Experts of a small language model: vocabulary 3182, 1 pick a token.
Below are experts of layer 3 (counted from 0) of a mixture-of-experts language model. Rows are named router (the router's row for the expert), up (a neuron's input weights, with its number) and show model dimensions 0-255. Each number is 128 + 24 x the weight over its row's rms, rounded and kept within 0 to 255. Numbers have three digits each.
After each expert's rows: a language model's description of what the expert responds to. This comes from a sample of Wikipedia text that the model never trained on.

# expert 8
router:092127124156133116107124118148172113172127144131126137114166119156138147125176129097102135137134128123084068121097093172117149136106148135115110114099138118111113147136132132115147131122122076140096167131115156105104107162120114160153079106132144136097126090135104118169143148137126106120140079139166103120145142178117134129191113140122121094144139154138110147121131171131137163120113103164135127132180133225143128141125128149129126137173088105124129189103095139133152125106109153136126145092125088095119149148116100137130095133116144114119141136178144129100123148121110162161156180168148154094141133128092118099148106184141067139106111136139150139165156131150098151123154126175126146156128136134115120151088140147146144109127154094128111135154149112105106113118099139
up0:144131109163146113074146141122138128128120127100085153161126080127151122180143097162105135124104129103102148144095084093138148139157135154096120166131140162148132118120160067117081095061109136128097107121117128071107146159139088136092166127129122113087124125129165138152130133136123092150121151124123116127117127138161111100133137132125123112097094136069123112101115126077115129112126134140143159155100148113134128144160148111153120113097122126147119143084128122080121107143100118111102141120087102110093128123107141107163098117118113121112112154137152136134137114088121126130137134138140136117105139195085148142161083104115144102100142132164162109122166126183106114108177110151130136095193120150139125171129141091091092185117127136125124133164104116143104136110145140
up1:170124139094138141130167153179141132136123092124148146111144159111160148114108140125137125165155130155143154124119152119112150106121111151179156119108192107139066114150142177146138119108149106129116155141158135132115064150173115164144129134150150095145146095155125111088137150161174133152125142122110106127119143144137119115116152134089142098141145133180132121110138086133122140107098138123134104172109120135150143125164143133106101182123120104163120142129093166125119138125118155149081140194159101105154144151137145180110132079130129098105158162123090147142153153130161105102110091129096095123145139097100126150124115131136078132125144154153123116139129163132147166128115135117136085150092142163104101108076113123125139135133158107085163111158136125075159144117128140
up2:138074143143133119095151151124102097130121108154121133109163104116134113092168120113139163157163156155131146114091108118117131141153107180143136129096099105157169118159134065125137135130112141129121128145122137123162167133118145133121105161150135114140125088165169119125118118134139129164176144116142159124153160120149102164136109133103138156100112080105108083147108118101173084110094096162123150125157122140127144117138096122159097107114145076143150126151084118066121127134101146125167132140139112143047154167155153132169102121095091143119151113123118077133115083130141128124149186120121124144125184124125127156122169132102151161115171102116100130143124149131136094161124146136117102118172157151173134145133148118134139113107134105167139133130105131125105147159126101
It responds to: Vowel-consonant name pieces

# expert 14
router:119133144136095121109135148131132173141167164078078124133098143134148115132132132111070185150144149100124115143105126103178133135129115113130126159130140117110121162154084148139130107153112098120086092135175128143143103113151134145123124117147119103113133143150082127138092175138166152141156135132137128130152132174106090135165152110127135136133132142145133132115143109146122127104118139147147136097170185169154144109191098143129167158123079141110125141100143143110120162072099128154102109136094087119096109136107122181084130127132145153175140141130129101093115102160101140106172154143117174081125113124120131134131118162121124132111135118130131145164131135135111126096126132142137129184103131123172088187096173148137154172157128114127147080146137168151112130123128138
up0:110127138149133110168106130104084144142143088135108135124110129138148150195099125147144083164154172143157189104109137140113114121135136131134118130111114114124106122176102153137087136122116113152124133181137138148106159115131106123109160132168140114133104122144113128147127171151140107130072089089126118100106149130114100105151171112133107132172145127110156133132117072094091110088116118131134159124120134129145111069181120152157099149109174125162170176123142101126141115108109112127128133150139118139156114094171162103140157144130075135117134125128104131141130101085142142104126127102143173158119110127196133154129102155044130125128142170113111120140140124142168116115117150178089116108122115117128110143119169120112137137132089089128131149107103153116117100118126109
up1:137135070132071128133163108102104148166119132115131129143130105123108131135078130136096161140111141124175147100115152127112113115133122093168130086117147074143143139209102162112116114163136147107109154128152108145103172143110107137134122123098151113129121100112127146143210150115147129095108128146146145140133116115121155155132110099105084117122099081119122126149119101105108169137100148179155175083081176155126113121122137127080130130135115153132120152129105114110087132122114098156111137079110127131112125125138114139095131070082149177140101073136121128122112137147099103109108143167121126168101112108123086095114106149097153085075146086127153121146127137102126138140139138125112131113110135129117139128100119125102133163121108103109098145126128116098092121152132143
up2:110112131111109099124090157104107153178141126094100098134108122137161148130157118143080151163130128128099162146135131137158111118108185103190149099156108115134151133143142102094104102155150093115153108127119116122109158109137102132101155101128158120135130128084091111136130141129136119089143171105167167188121092096119116178144137142137133117147146112144130111121167132145109116083137121123152084149096095145131137049116129117159162117130104148049162113139093120144135151103099120131080172120110068109112108144142114128139149088124154130114142147089136083149120165090104114115116137109160141141152155121143106093160120153127149112131112163094126131107139113106116135126126120109080135133137141126153139105140142125115138155071115128122108140165162134146126097123100128
It responds to: Verb prefix pieces

# expert 35
router:106076103135098104134148148135140159164152133122132123137124134127149112103132126105080144140142120072105103148135112142157119155086132154120109130139097137083115158141129138113130149128111106139094171149188133153145129152147100153136121118125131140110167087124069139095102129169180087159160099116162126103123166117110137143137126094129123120124126126151112137111082112127177123123186151144148140147143173156134135127109095119139160118148120101133125161107141091113139149102130132132095109124111137088141105121148124156099134158154114109143096161157132155121161125151142149172137141153139145122132060123127137092151145134119107114114124118127116157165132136124134118088129143120113181166136118113194144142121151150153162162161167144082129092097134204129171145106143150
up0:076154071117124149104106083144128157135128135123128131132138122110134128123171124096083128157172100136091078145175138122118141168129109108147114133128130102141121091153144141156101142137135120090147138110162121165130113147108146083135120148159102126133144122156155171147143116159174104161122118121123122121148149114124111135106088116125119088125077112135134124170131122103094075127154105164114122103087137154134141107132160138107107125123148137095097093136168158105146104115146119118113103099119124107090123089136118174119100124132133165144125146153122114139079089118160108129134150102095132119090124111149087119078161095130114114097052114100135076107147088160125134092163089078138130117143136154106090119129090116120094106109131065122129129111110115119113126127141135
up1:177120107147156155163078070148139100164135133130182118111118158132161073124086100142132115158104129117128158083107139145151153171110114115134147135137137128147114100128096147126112112126132100070162140157109111120120171167141134115152169159129112108129142122133184087134121127139127122109131144092159112140132106156108124137156094139120118150091103111094145140146144114168147137127124157148139153108088130145101104143116117149123137113121120161122072120171120152126125158070152114125091119134127145108122112119182147114141093144117101146119116118123105125073154112109115126117107138127164095145097120124134089147162114110096109116098129141121115107125136168129124142131094166096109120159114151112174127200130159133162177146141114128061131127090153131112161149098121133
up2:123137115101135162161112107096112152150151132120136130148126106113120143131163136144126159151175171110111117141154180105141134186160094159102140130166114161115125111133119147126130105129105144074181164081162124125163115090133135086113110086104148115137155124156091131134165096106125131144101099123126153128128122121086135128109123145127153150131160138189121129101173116122118146135082156110161101128131116090162136166105139137151133103117158176152155130142085159122127168124148116144133151142109178135158106114109146094135144107109145116140098111108127112115146113142150112158106102155091116169121150108122125171132140083127111107182156169105115115125149127143103090130123152101130128107112181136131136134134159119121135129150195127091098111126112110109121087144186163
It responds to: Letter k and direction stems

# expert 7
router:111115143112108118084124133140178161136165149110113146122151110157144117115161115066091130146109153090126134112127099099182128130151086107088101100134122139114112139129091116098135161137093132138130114129135169122141121112187133148117106134158133125122179075096112115119100130151167138130150070159182095129130141157155152148145120129125113076135174127121148136085147129160132154131128160165174124116137147138151161114119140121148133080141122128127132119120116117120157155071121110165097100094150134079121095112118136153079115094146160098145124117162123104136117120140092142146132124138109153130152112126142121151168169162120117154084119097110179145183104152152102123128157130166152163169105111106136112135094157154110163139139134113133122137123114138120163112133109143
up0:145128108119120165094159129105144122103147103171099120142107119162104133141115121165140090138133145115121127149113129133111140083151175101121119085106090121135141116143117092144159123198143120157131131098157110143116132097139102098093141125110119081114113113082121162133137120118143159121113113124124105179098143135157101127129114153151131134127124145141162157092169110066134113133109135126158083147181168134118137103144109154134138148144124125097136101122153139166132085128111120139135164138152132139126124165115176130130132140127123166143111191200122146074147084109146094140127135104138114094149174105160122104133121094121089122151140162163125128124118108107113127152106131126157061130136150128137094150161115121158147126159141091118178142107137108167108101140181144
up1:101115111130151128067095115136135122160117116144076106133154113137137158140153147150131155133114156139162131149160133122118094119114115129100123147113120172117117128129123121147161083142125105173131093141115165149122137168123132114114138149125123104154158082151138138151137096120127159113095128166101155113138098106113131120138116093127101156090118125122126087138139123155130114107109135121186138127120114116154166161089139164096144144145133081111122090080135121173139121104144172175144123136119164147154153131154117147106132091113115126127146093092125165133102099068155121180091149133155099106168128185059147100134102132097113140123147155134129152102166131096126168176097103130157115081158111136123145094105156116128116135151139142118101144161173143139161138145136097
up2:137104126149137118160119138138102109144146164144124138079149103125088119102150175166132118142164121127126135087162130129095099147125144099146099118139123113135078150157136144113089089126121176100119130155152103131151136109143105112146081109099119107179145113139126127143151121087125106102134095146123135193120107146106129132117160119138077092153153119150140143135130131202171109126146164083109129154121141135163173126108116178127118142132131138089149111126127142086124144165093164122098127129157140149143127120139149148113123106142114109124151124112094139140112132123171142140110145105111137148109111123153122174135124074148159145089109151128109119150154177153131147136172157192167158112173126121135150097112119082176140090143114121102136137092096157112095130119141160
It responds to: Table and heading markers

# expert 24
router:118140109124109130137146132142134155189116149111091109144124117195163134139135126102124121145137116115123080115111074137116141168132160192114103144112108124103115119177103099118130161143128111129092136144152155112167132123185126109083119167123139139145131104094115149114130142136178124140137104158156109075180145129091150129144154103108090131140167174122129169117135103127099112129150153163126130108183138124125120146145122124143162115138064151157111158106110116113164097131113149122108130094096130116136142169119112174131139109117140129141159148109127127132166141122118133118141148162109118112159124158082111143127158141144119130121139153135116144127145111108128134102170143158179134119151112136166110168070128173132147172122151128136095122102148170150162153089124183
up0:155119124111125167152105133131106158126079107136138120172143124076176138123172095109131138129173126081105143180134142101102139152130114142128102103145104114169116164113114149119100098095111127124104134117147089119130114151116098106112105103152120092165134121145124144133148154131128124136061118120157123129105216117104126126139155142087118106092089125113106141169157098112114143174112122116132144097158154136118123117150148121154118130096124171118143140122124167167131150145074102137116108120129127128149125152140125100137138152153120183158081083101128130110156150136123119137128144108123131155142103132123155129134123164107094135168136107082105125148175136166135071129115103162109166147129128126068125110129163168115113111160118095128112132128132119130152128183133176
up1:135119114125128110143169069149168159130147095162134128142134122145118134133084166130125132157084096085117134144152154087139116106164120111091124108151143158114061115096121134092119145117111116098110115135095112154195078138104151138131177092135134116089120132120134110125090117118148105097135096124106110138140141120139138105122108193129092159150139125151108159121113117125113162128141150146135091159124129149143112145127118081147067145124148112139136107105111122122155144139084097103120136137148098144101147139150138130138145108152115103106141133108132094141168174083138123110115121119138113100133107131134133061161128091098119071148137146108154110178109154127087129132131107164120116144147168078130090114131081091128108169126145152098139134159127129119173110112149103
up2:108115122122144103110171117074113076137125148168132152153149142155104159062123153138103166132119153148117108148115137194148088166105182172049092139098151095131113135119094107140104077107128166115156168143142163108151111111133132155153125116136112097138138166133154194153158127147091095153098111138124089098127124127153116119144134149130133135108150144133106152102138091139101128139170111090107153139156160103143122143173154124135111150141132149117116124118151101159177100122105161164117132126123100111124099142127123107089114166121111107150138105137135141119139137108116106109134169153120122089105131133140120123126138126112130122135119127147137113152142128105140133113142145114114112120108150149103112131134139132112166128097194106114078150148117089180137150101137081
It responds to: Mid-word og/eg/ig roots

# expert 25
router:098099153141163078121147159149176117149154135090078158141131142174130155100182112144083164126140177112092127145099111148127086157172079149094114115104114091093162117145139091064113144114123102177128161123171121111108122149143085148140127139176154115125151125131103125124113135145156102144108119159148094109160138133116117119151123105110119141123155151131103141123099137155123120123143159163126163152133140141116132126133088115118152150151113131145183105130170132108120131112116127106142118103147110092136140142143123131109082121132149130111131141134135167103092082158120130152139137137146146140136121161121095153117138125116128119158088135095162162128124144164108138119174158173161179153114140129183108141126150161118144154121158122149096106106119175087101124153113128
up0:132115162149150151174131111118148139128134115102140080131136135183128120110142144115128149139123128148097140136137169141099134098123165095115147117118098160134131151163122121145170136147160084162117141121144145147122116152133153150147135154118116161105141140141168145112112124161101129076160177092097141113118147146065110119160096130113090126124151117123143160079149101161132143126145153161154123090133138110149131152115104095131156121137096135107136114122117102133189126149121125128089147108145182161147150137081137094194167102149139185105163160140140132132142128134151125126091154140172109143194131095169104158103118163134120145135142149129132124138111165121151125135147154185140117118111103116072095093122174120141114133138143142116156124105083137124116149129097104
up1:130146081189119108142121118136139121159106156098102114114154142084126113138111115164113106102092106145114155120113129140118109112087133084116112113088135137102162129178114117126138151088128112140095155084126142151138126123129137116092083077151152105120145115112162114103143105093153099138136146155116115133121156130146120138151126107110139156130112145095135090112086118143153094163122093143121192142153110119114080081084132146126099156092109151119096115115115147097066118137116112192106182134159137139086117119136114152136141120149089126128139130157173091120099106135105061171095145143128169090139093160127125135160085116118117133111133154104150134134115137157107122117115115137097130110149111097150085157139083127112093156095147136138127140145136113156119115133139125
up2:173140110157137153182143152132165135120088144099120153166148092144108162104101151138138129088094160165149099162109167166145105116134133101094151143105142174136140101123124156059122085147126158103147164138149137126130134159168107127130104090064137108134126074125127123114106115088113120156096094140158113179174150166085098134128094139130111104134101094140085135136121141095136139117141142096108104153099171160115114119120140138101121155169103129123139135115128095132124158167125159118146109099131152139143125112118098121137130116112158154074113111141135132119140129131153129125111101112169130149143118138156113092102086144104144104141108123118157116159117140132150158098112169116121170114145153145187131134126137095089132134160130103119112152119162081120105144109139135
It responds to: Mid-word c pieces

# expert 15
router:096129165164081124116154149161136125143157112098071114130145130160139136135134137110097135136165159094089119153065113120132118124118133131121087144130122115122134111126104141133117128185136100113126138130127166112139123109177147103123122129173111116126183090142100112137124140137142132117174118135168119110122175133080146132170123128101119125157137165144142155086104123130100118120128125137205114081105160146186124085142107143146135134110093150135145148115108118106127111081118147133054118100129119148074151147118113118102123114145112100149122142143120130107157105172110164124138118191156131096158130134116139123137165145107106112133130111124180127144109117127130143110134139141153159208088130097157116149120166165145142122160153125111109145150143153144148115096126133
up0:140143131118131123173128120184132130147152114121105106095116117142153158156117109160132105138120175095135141167095144107091165126158158116146111134164157124076137126123106130122147183098113093081132161132137141132130147155126119134094090129142148149115134131098145129185185132148137138122137115139137093114120112164098154139100124112104179141135052116129106136083155114135149100144146108132132115128100128102111136146097078095124134131106128119079131168107137114110133095137111098093104098121116185106134120113105067119070089153102165116168094139175125123128112103157139106156094102115132103091113124160130100100093141122124129103161108144118084118137105143118143114123109140119121118095112131118169169148139073137108144138125182152111113134113127116132119139106135104
up1:136164152089132155100171115160101146105094106083109112101132140121155100104112117137152140176104149139136151098113137114130092138142154079119085143115116114139132141107122127113119132102138107113132078118054128157113173130131124107127145096159154095118137124074106112152162141154123106158118128073137107145126154143112094094124118158094147164122080115101162094146109126159142107119107162115133082134118139123140121108131105104132169129151127127152162162147117109166092168101102160101089124119139156166151096145124109110104117076139112114128153133100165080127125147119120134162159157194141118163146115138132153143117102150105110105120137089150102150117138104139138158132106127146165147128154177114173107141140142132137169141143168118160103126157126117137145125117155095
up2:199129163143132107121096104118131133103103153122114122098071141131132125112158124171104163125130180140130129158132084198113118181190065140135140146122128149144141134171109139149107129135138161149124110119115122130141149121125139160133135078104162122131137121182153101116084152105121129129096175102130136135139151105081115156123132133155125146166108126096140148141143172114159172123144126107119096156116133160145135131131119130140151108123115170154103112124144107131119126104119138129138118143126119154142121140146160117138142103139130111102134123127120147118103099106129141142125093151184153177153105116128122081142148149113156100092078128122131132178121167125180139078140143133131109068108134133103087099084130138075139113155121122154142131084134134137138085131122086
It responds to: Word-initial stems, table separators

# expert 9
router:110160125145119103132150143120158161146179141091100097124133147193162129120144075089118116139128113131092110119106124095126084140167157152116057133120134111125135123155126152123106107173133121170109132169153148093114125128144088101116131109143138136140168111151125119108117121126121102173157103170137094129150124109073129161099104131180133122140163098162093139093117130156141101084134145150102117081146149158158151138113124170137117114137134133131148143151113154115139135119117143138119132115093133113122062089136112120095111108133116164143092117136124143073160132147118149122118098141127134108178118123100098143168133146138111129148112107078098155161155134143112089102133144179143175138150117138156123160126134164110160157138136110133101099100163172113132142109118154
up0:141125150066145105134126113133148147106135078125092161101114122184131137116114152129131075168138155097126124158164082129100134174145154168161124117136128107138146131132158135097137122101164112131144111170114119117104143139108117138112045105125099128114118110131128114169103148139120134091171133140074127102134173131118119094127150132129121149121186145162110135116123144152144094133136148100099136078089122128152119130136140118147168161103099087137136125144129092142121118140107131131157132173131129131124154093138169109115138153107129134135146149099101127076175062145116141153108108126083146115174091108126142154121123118065131120154144123102149115148112140132128128141103112102101150161156115173103121155135134059122164094157132108143115133127123153130153129150148140
up1:106151129112127085120127102146120126147121128147101138105139113110112157144155124138121113147115157112093141155106095164166159140121158077078131120102178162100142135156139146138126129102145149125106162151132109141069145126147105149082151118128145133098163122127137105125091114110087138151130112153096101161114105085136111135150120085157162109151094139101147125105093180115134129140110190147103141120117130100131144121150146141103125103111120128094066108095151119135132134125097132129167143124168118105156116144117179130092133138090103089126160129131119156124094141124131122146153134122112125107139142102128088079106082125116128156134160104108101122085119113132062099130120142146150131156156087152131125133153091161096146122092135132118170100104115061081083116135142139
up2:114136088139100088136127125141151110154150119142141098120128176126098175150112108138184104138131106096126090140168143150137158174116126160114138152132091088156099143129111091116174118118136101139093116136133124096121124121161135142134143146111113096173155157090120184128091101110123159132174127113121104132169111155117172086114115163157135165127134131090134151153155116134127173137164133156099126080138156100115127154123111157120115123139150148106111083129118091125131069141094140099155129108185120157128114103098126128106150149103094087099132107128097095138164112107124137098127129137089173133148130144138112091125109144133146127110131157112119130132141150106086135130145095111137110105178099153138125128100120109100132140195113145129132110087137137127168154120084159
It responds to: Foreign name inner pieces

# expert 12
router:134153112175117149147163154168191142149148162084121148123179161168141170140142124124120128139165156112073120133075135134166121132130143176125091147124108131136143142132141144105130130170097145178102172145139173146125103131144108111126105156149155132149145098136141099143077165133156137121143118181137116106195134103076153147146113115112133151153166155160156126095124152182125135111130144128116121104148130185134136136097126114164122148173088143143164115123150127123150129130117143121130056115118141111124128147126115127118127131169147120132146100135135129108111130138146143141156122149138154135135126170099119112149132157119097160131114142135146133145148140177116132139152150198140139131093140124131146140139153107160120152117171125152095111113088151080130084154121138
up0:159107129199105148155131140094103103119128094143124124103166135139109156128131125141114100153126186143161108101180129113115140102135110109077112141150086130124139149150116156149137135167121168133124160145198141129161131080130130133124105083127111110119128139110128107132119128077119106110152111147138124163128140142170146142100110103172129123119165151114085130126151096140138156099133092126139117145133133102136129139071149131112111100102162113142124142104135106073108093090135137103096126127137180142100116104149156164155123133169151065120096129148146116148145117127109155118159167111068133146104104145109163151116107129168117146135111128106145119078131129146109135135123147170106159136140163098134175116144126127116086105101131152109105152169123155097137147157134085
up1:112124126140124146129123142176107091110094093119087109137152147118166152143182149100160140131133064124059120130133115171145119109081114133116103135117137129168138128144149152093116157128158161116142120122101136133152118151132085129148103120077135129132136083125135096109094139149121139132130139130116139133102114122099149113147122150117166101136113167121144127125133127147096158121134097142162129110098108120163107155186137154137122139162131133156154093115180103128154133160137123090136171136134119116178111162062103154117112117122177131140132164133138139124141127141115091153151152142174184078149136082116139110102107092107138133138133128124128119192123173120117080134088097139095100107158118139138130146124147144173139154091121122108146125142134145106170141101091100
up2:115127123124124134144143141175149133134110145169124141108179164134150133131115148128071128137127145051108124155095106146105124139091128124136120104094128052145141163122119179174148157146146150092117152116123085130103111096108090145164134109110108131085134150111123182126122109122161118153084140109125131096112177066104137133126147121135078115091109149081126099121083158149136137143161107126119094144118126094164141129130146138121120104126105110106135091106129109169132174127091080174118152108081115149163107124084116129128143147164140120116129142125179125129129155127116132127112079121129133118116115137114142139124139153122110095120159080128156117121086172141154165141144166118170101126140109104114085125138134147139102131141133109129112137142119144093106092135142123
It responds to: Word-initial consonant clusters

# expert 26
router:082117124177073128113154127147154141153186187096101154127161132147171143139144094117127137162142134132113114120105100153125123119123120143107128156087122104091123117163100100105134094141096103158141139142154137128159117123133121108095091125158152104098136061110094120119117127119158159108134143135144101138143156150124133125143121120165147091150146125198133117104100149143169111138174136140162149133133164130131155125123090176129140141184119137124126132090123117115148127096117096180126090141113126079074099160121107144122126115133120150155117152161137117143135095126119162168121115147092121123166127133143110130166100179124105152142090119083133128137138119151113105139111151141135150135125129142128130176108152120134151161154119076123117078146168164101140111115140171
up0:096132111115145155151156134125091169130125124124138126130087170150115138148173107078169084121142160168105139142112111160160140143112158076177085121145131099095126090126139082136125134141152156160140107116135137109122127153100135100127130132131130144151121089123148174136152173122102092109120145101110182129114110128093120107153097103141141100118101120148079136134140114143105147155170175147086111119128170147142058171141140092163140157138140103148114072088134109111108151149133151127099131143124133111144156140150119153139135110096087099114110108137143145127110086113126066110097124130098125103133110109178130166141181106124118131110125126130089093134145108102162123112153107143108135139144138128119122137072121075154114121139149151137122127128130140118096165130127108
up1:137149098173157114149136108117133127144106125100127119102098127114097124133105095088130164099122137161093151172070135087156122130139096156103139146134149140117131156139157116115134132103130134102128150132105119145198166141119147108126138142134108127138122099151135118132113158144103152103128105114158119098117080160118127173148107138144187102103192173098125131100137185115174109098136128164149120124159141083078146124113167126171163109083122172125149134144132134105159142091134113127114125130159096101110180148095150167141103138122156117134157140165100093118163149134148164129105113124125093113098097093131095145112150136159097111106158158145110140102122137126114130145126143110151104112117118123130149101084119129111141132094166123097100122111094139154172098158122110
up2:124142136147125150109147125160146126142142095201114123143112126127117139083130141085114133103158164153146091106058115114134143134114124122136170133126139115116098134107128122137139159108147123101148125173158115121142127128089164145113122094115119106074124128103138100098095150159124109088135122153165149180090154098164109124121131135091126185139114154177134140081101101138075121122152118171118077141127123132100131113157119148137140136172154094124083138092197165141156149142132127133112101124123158094177115116108113107144150145116160142086175092143137167108149150125142106136111160154149150166108151139146166123118145154136142149145121113095120126099121107143103099068159104130132131134138106146123130131118128117130113131119126166077144097169154141113104115112117119
It responds to: Of, in, on prepositions

# expert 16
router:096112127169119089128140142150144127183149171132121100157112157172156099165133117075132165129162162115125119134102117134135135165167112172115126148076145130126110101113062132067141134177108099143087148145144136137162084136163126162103102120153111118116139141122102130083116132119150132110114071128137134105181135114139109142118102106121125089154133130138108163072117145107179134127175133147136106140126116121165126123131086131109132135125126124147162147064134096105114109126139141166137097129162134114109116092123148164121110110114123152175139149151140140129135103127110161136119135134083141123166075124096121104142162145145110174095131115142149140128125160127092133122143129135154130147105090140136148142125173124111163149134125133101089124096155158127145121090093151
up0:114115158128123126134158142141167131136124135127124135147092111150100108078123095091122120140118144125153142120129110117140138127111083147129125082160120130119098140111148113120140114098125152112115157132073165098121139126153112130121130129111104107130055144132141129113110124132113098100094108172166140202117129135131166176156098094105131133119094158169139145138164126122152137132145126111141114082157125095136155119131149142182122132123107127108116120135119151181111075118101127127153115152106128118115131155140163089088132154149137176142153164122137129118108140125081124076075113152118116112134132131167119120116119097152121172120166131134166143102130118165148056135179154162127142138091163155149107125138186132162152171139128136120141177134163087130103109122134095
up1:135127150079153140095107183164127149126106137096136109169154135170120146072118100138119099139126122171116161151099115161129114117129127147154108166150125091202087134165086114133086154105165140136161115098144161090094169123134142127128133168137132139116122159136124158091158137120134127118114157100108168112112151101184110128083135133098130131137132100136103140165126132153136115123162114171123156172146135142140130123114166087105115141135130130167148094162140161118115158146131134142122091108110141113113130129088153135133131155119118116120125119137109074137135148096135126141136167114151131139147118141133127122138141124160190146120108150083140116139101115134175093143116101166156100136156107186082110153137132149125112130104100132152110157181134132109076098143102142
up2:153129128140135134134123095149148137102113134166157137133141113115112140153099108110077130181200128104140163113140109175143154100113136182121109151139138168142125149118122139124121156120120132113141133115138133125172094112126127115134109094132133146108131118147152148108095127102153109169157125156149135121132118147115106136145138108139145155043123166158138120099139141161124154154075153143093113117140132124116104102164083100148102147114164135147112113124155147129158094160117128123073162107160132146101135096150096106146138134130163106159116112085170091134126109107146169124130102100100144122111067139137122089125123129104103170128124092157114109090141157196148115193136128148122121138143124125150094092110170118124158133131123094156164164132116137130111127131149076
It responds to: Plural noun endings

# expert 39
router:110143178189139119152120149120143147155139138125128125114164152144157150133121148093148153125132136112096080168113116138134154135118125150076150156117122125104070161131104148105145088157111128106115106163137118107108078150175117148083108085173093126116143123125127140123098135159117131134175093112155085107162166124097144152156117146113129096146126133158084138093103125182142127096113119152150091167150153153146151145120134141157138119139117097118163128086082124096145129096113137179132092113111153126061119121132150162117119091145138112149128121172143138117147171129123144110150120156125106099178137117122134102145134159137110142118088133142129157132090129163123120110161114173148129150111103128146129129123116155144191170139152126135102097122154146129119112125106162
up0:162120135159111123139162152128101104174105080105111103129107122140152164133140100158159118157128106161119120090144091129127126076138136135166123123138176107148085094114129109128091174132107137142095107106179123133144112093108074158142136109137133165110135131135138138092153109122142115105193140102142105144142126142161151081152127143119130096122130119145130152156139126121129123105113126174061113115133117128125113111131146166103097129122131119153158113128103143154088123115172097151107134082113097158140146141110094110140097130129167139147159116145090117131141101154122126116114120118116122130132075133092159145091115109111130130145126137116132118134121156061118180140107140160082176129128106143145102158181132080135179156143131072141145116136134131136126145161073136
up1:145087139119114149146140124148091158166137072112138082141112137141153127122158158129181149121134172118137111126151151124149153161168127121127128127138139099094125096158105103096146126123135169157093140126077098125161147124149108101157105140105081120158127129132146121120149138101171099165147141099144166108143176146095152127132121141129138132156093121092139154139123113174127139114141083143152138166147157130143065131129118131114098102129103134154156080172159105104153148095103123121076136160129093149125138154123074137127100089168105089157094147139103156133133148143135156128135149115121136149142125104153126143148150114118147129109123090128114053107143114131142120095136102114136133105117128145076121125130076121138081101110118124114096176148143093106111146141128160
up2:132163152159095104138094100174148130100107167119092137124172082117109159142131117115156123119130115166142145100109128123140186132087133144106114132138118136136105156158137106140134150123125138123124109120098205122169114089119123170116120184150147116100137133151111189114151115149140122104144114113137112139153097134092165128178137146152142069157117105142162095102128113118083129178084131117159137129139100107128142143138096133168164131124067151134166152127124148145140107096085117102138106125100114084122136174169153104125091113120125127060137140130104151166126119119121149107106116117139158106123157128157116154151142112139160121155142126118112147120103087107132140130136104101150142123139134096116092139156074144117149128138113161150130156145150162135157165111125143
It responds to: Proper name words

# expert 17
router:048096128172124123124162128180172132153150130083109114147150158149150127130108114058117118139128159124138063148135091118145130111145125155095117134077110119144104119163091146081138135142088117149130122125146130128099152131142125110126107128135109125083115137116119094113116137173154136128154087108159122128186155127122114161135117115126142085149128131146131149129082137148120109124133166161159110144175143152165124107162097147125148134152124161157128128114122105108127127115079127188104084144114102123107124137142165155126127119150120124156078114169166134112127133139104138142151154152113171088156129106094115115171134158106099117106119121120137107140113146130110116113118141200179141136131104145155154150103165158120164133122138109116092123124112168151131129129128153
up0:133098118111125110137100135119178137129121118112115119119147114149130150170118158122153088093136134150160141142113121125111122127059107077155132118147113109146140142164112108138119152091109144142093108152199122096139137134127086092124122116160095105133129144137106136127118121129137111170149146172147159120130100130134138144126109147112130108155163135113129088125115133180100080160172157097138157129112112126091119111120118140098150074141108158121139122153116100144132175118147119144152110122131125128111154149136141149131095129141112124139096173150188133099125113161152122153145140109139130124115167096124145130145120142146105147111128130071121134108140121098090103110149155162124146094145105103097090123156078110124045128128116062157162114125174158147141191130119169
up1:134134065148048106144089164097135177129146143118124063108141129155134100090138136143134149108130146151160160158125161108076143121108137138166079163135113121084116135146165161114096116136125118089105108130130153102126173100101172131131117106164148111148161155120118120137123131104111126085126105104147112104135168105137137115114132117119090152081096106137150120177114160109133142121113112129108132153100135107102167102135133160137182136090143165131115150102166159103116138167145106092142144164093148144168149118138088076157119121093097101131148169133121122131148128110140150108139138139168123163131144124160136111135106155091129145112110112129129120124148143110141101109135167150147163134102113127111128118116144118131122132124136149098149137116156160103123121122057156
up2:131135137089118134126098175112174137108114116100127074108114131149111141119120127138121148098099116136094125088113131129106125150135124124168109145129105095093091163112116099138144165110146110125087141094160155122102122158152155146101118144154130105104146155121147116198170125105117111152119138101134121120171121113133146113169121141160111170127113115111122144144148121158122067125133096117083129105092110123145129117103156150139113161115167126119112135117124099110084107129117091141124108057138113120104127081144083109112123172100111116137134183098137126134140188121122118086129129139137058107150103093094099103106138115132106081119152092132088120091102101086108104097141110169105126132119153106125100106119142126120146111121155148138135152094116071135146162121119106
It responds to: Commas in running text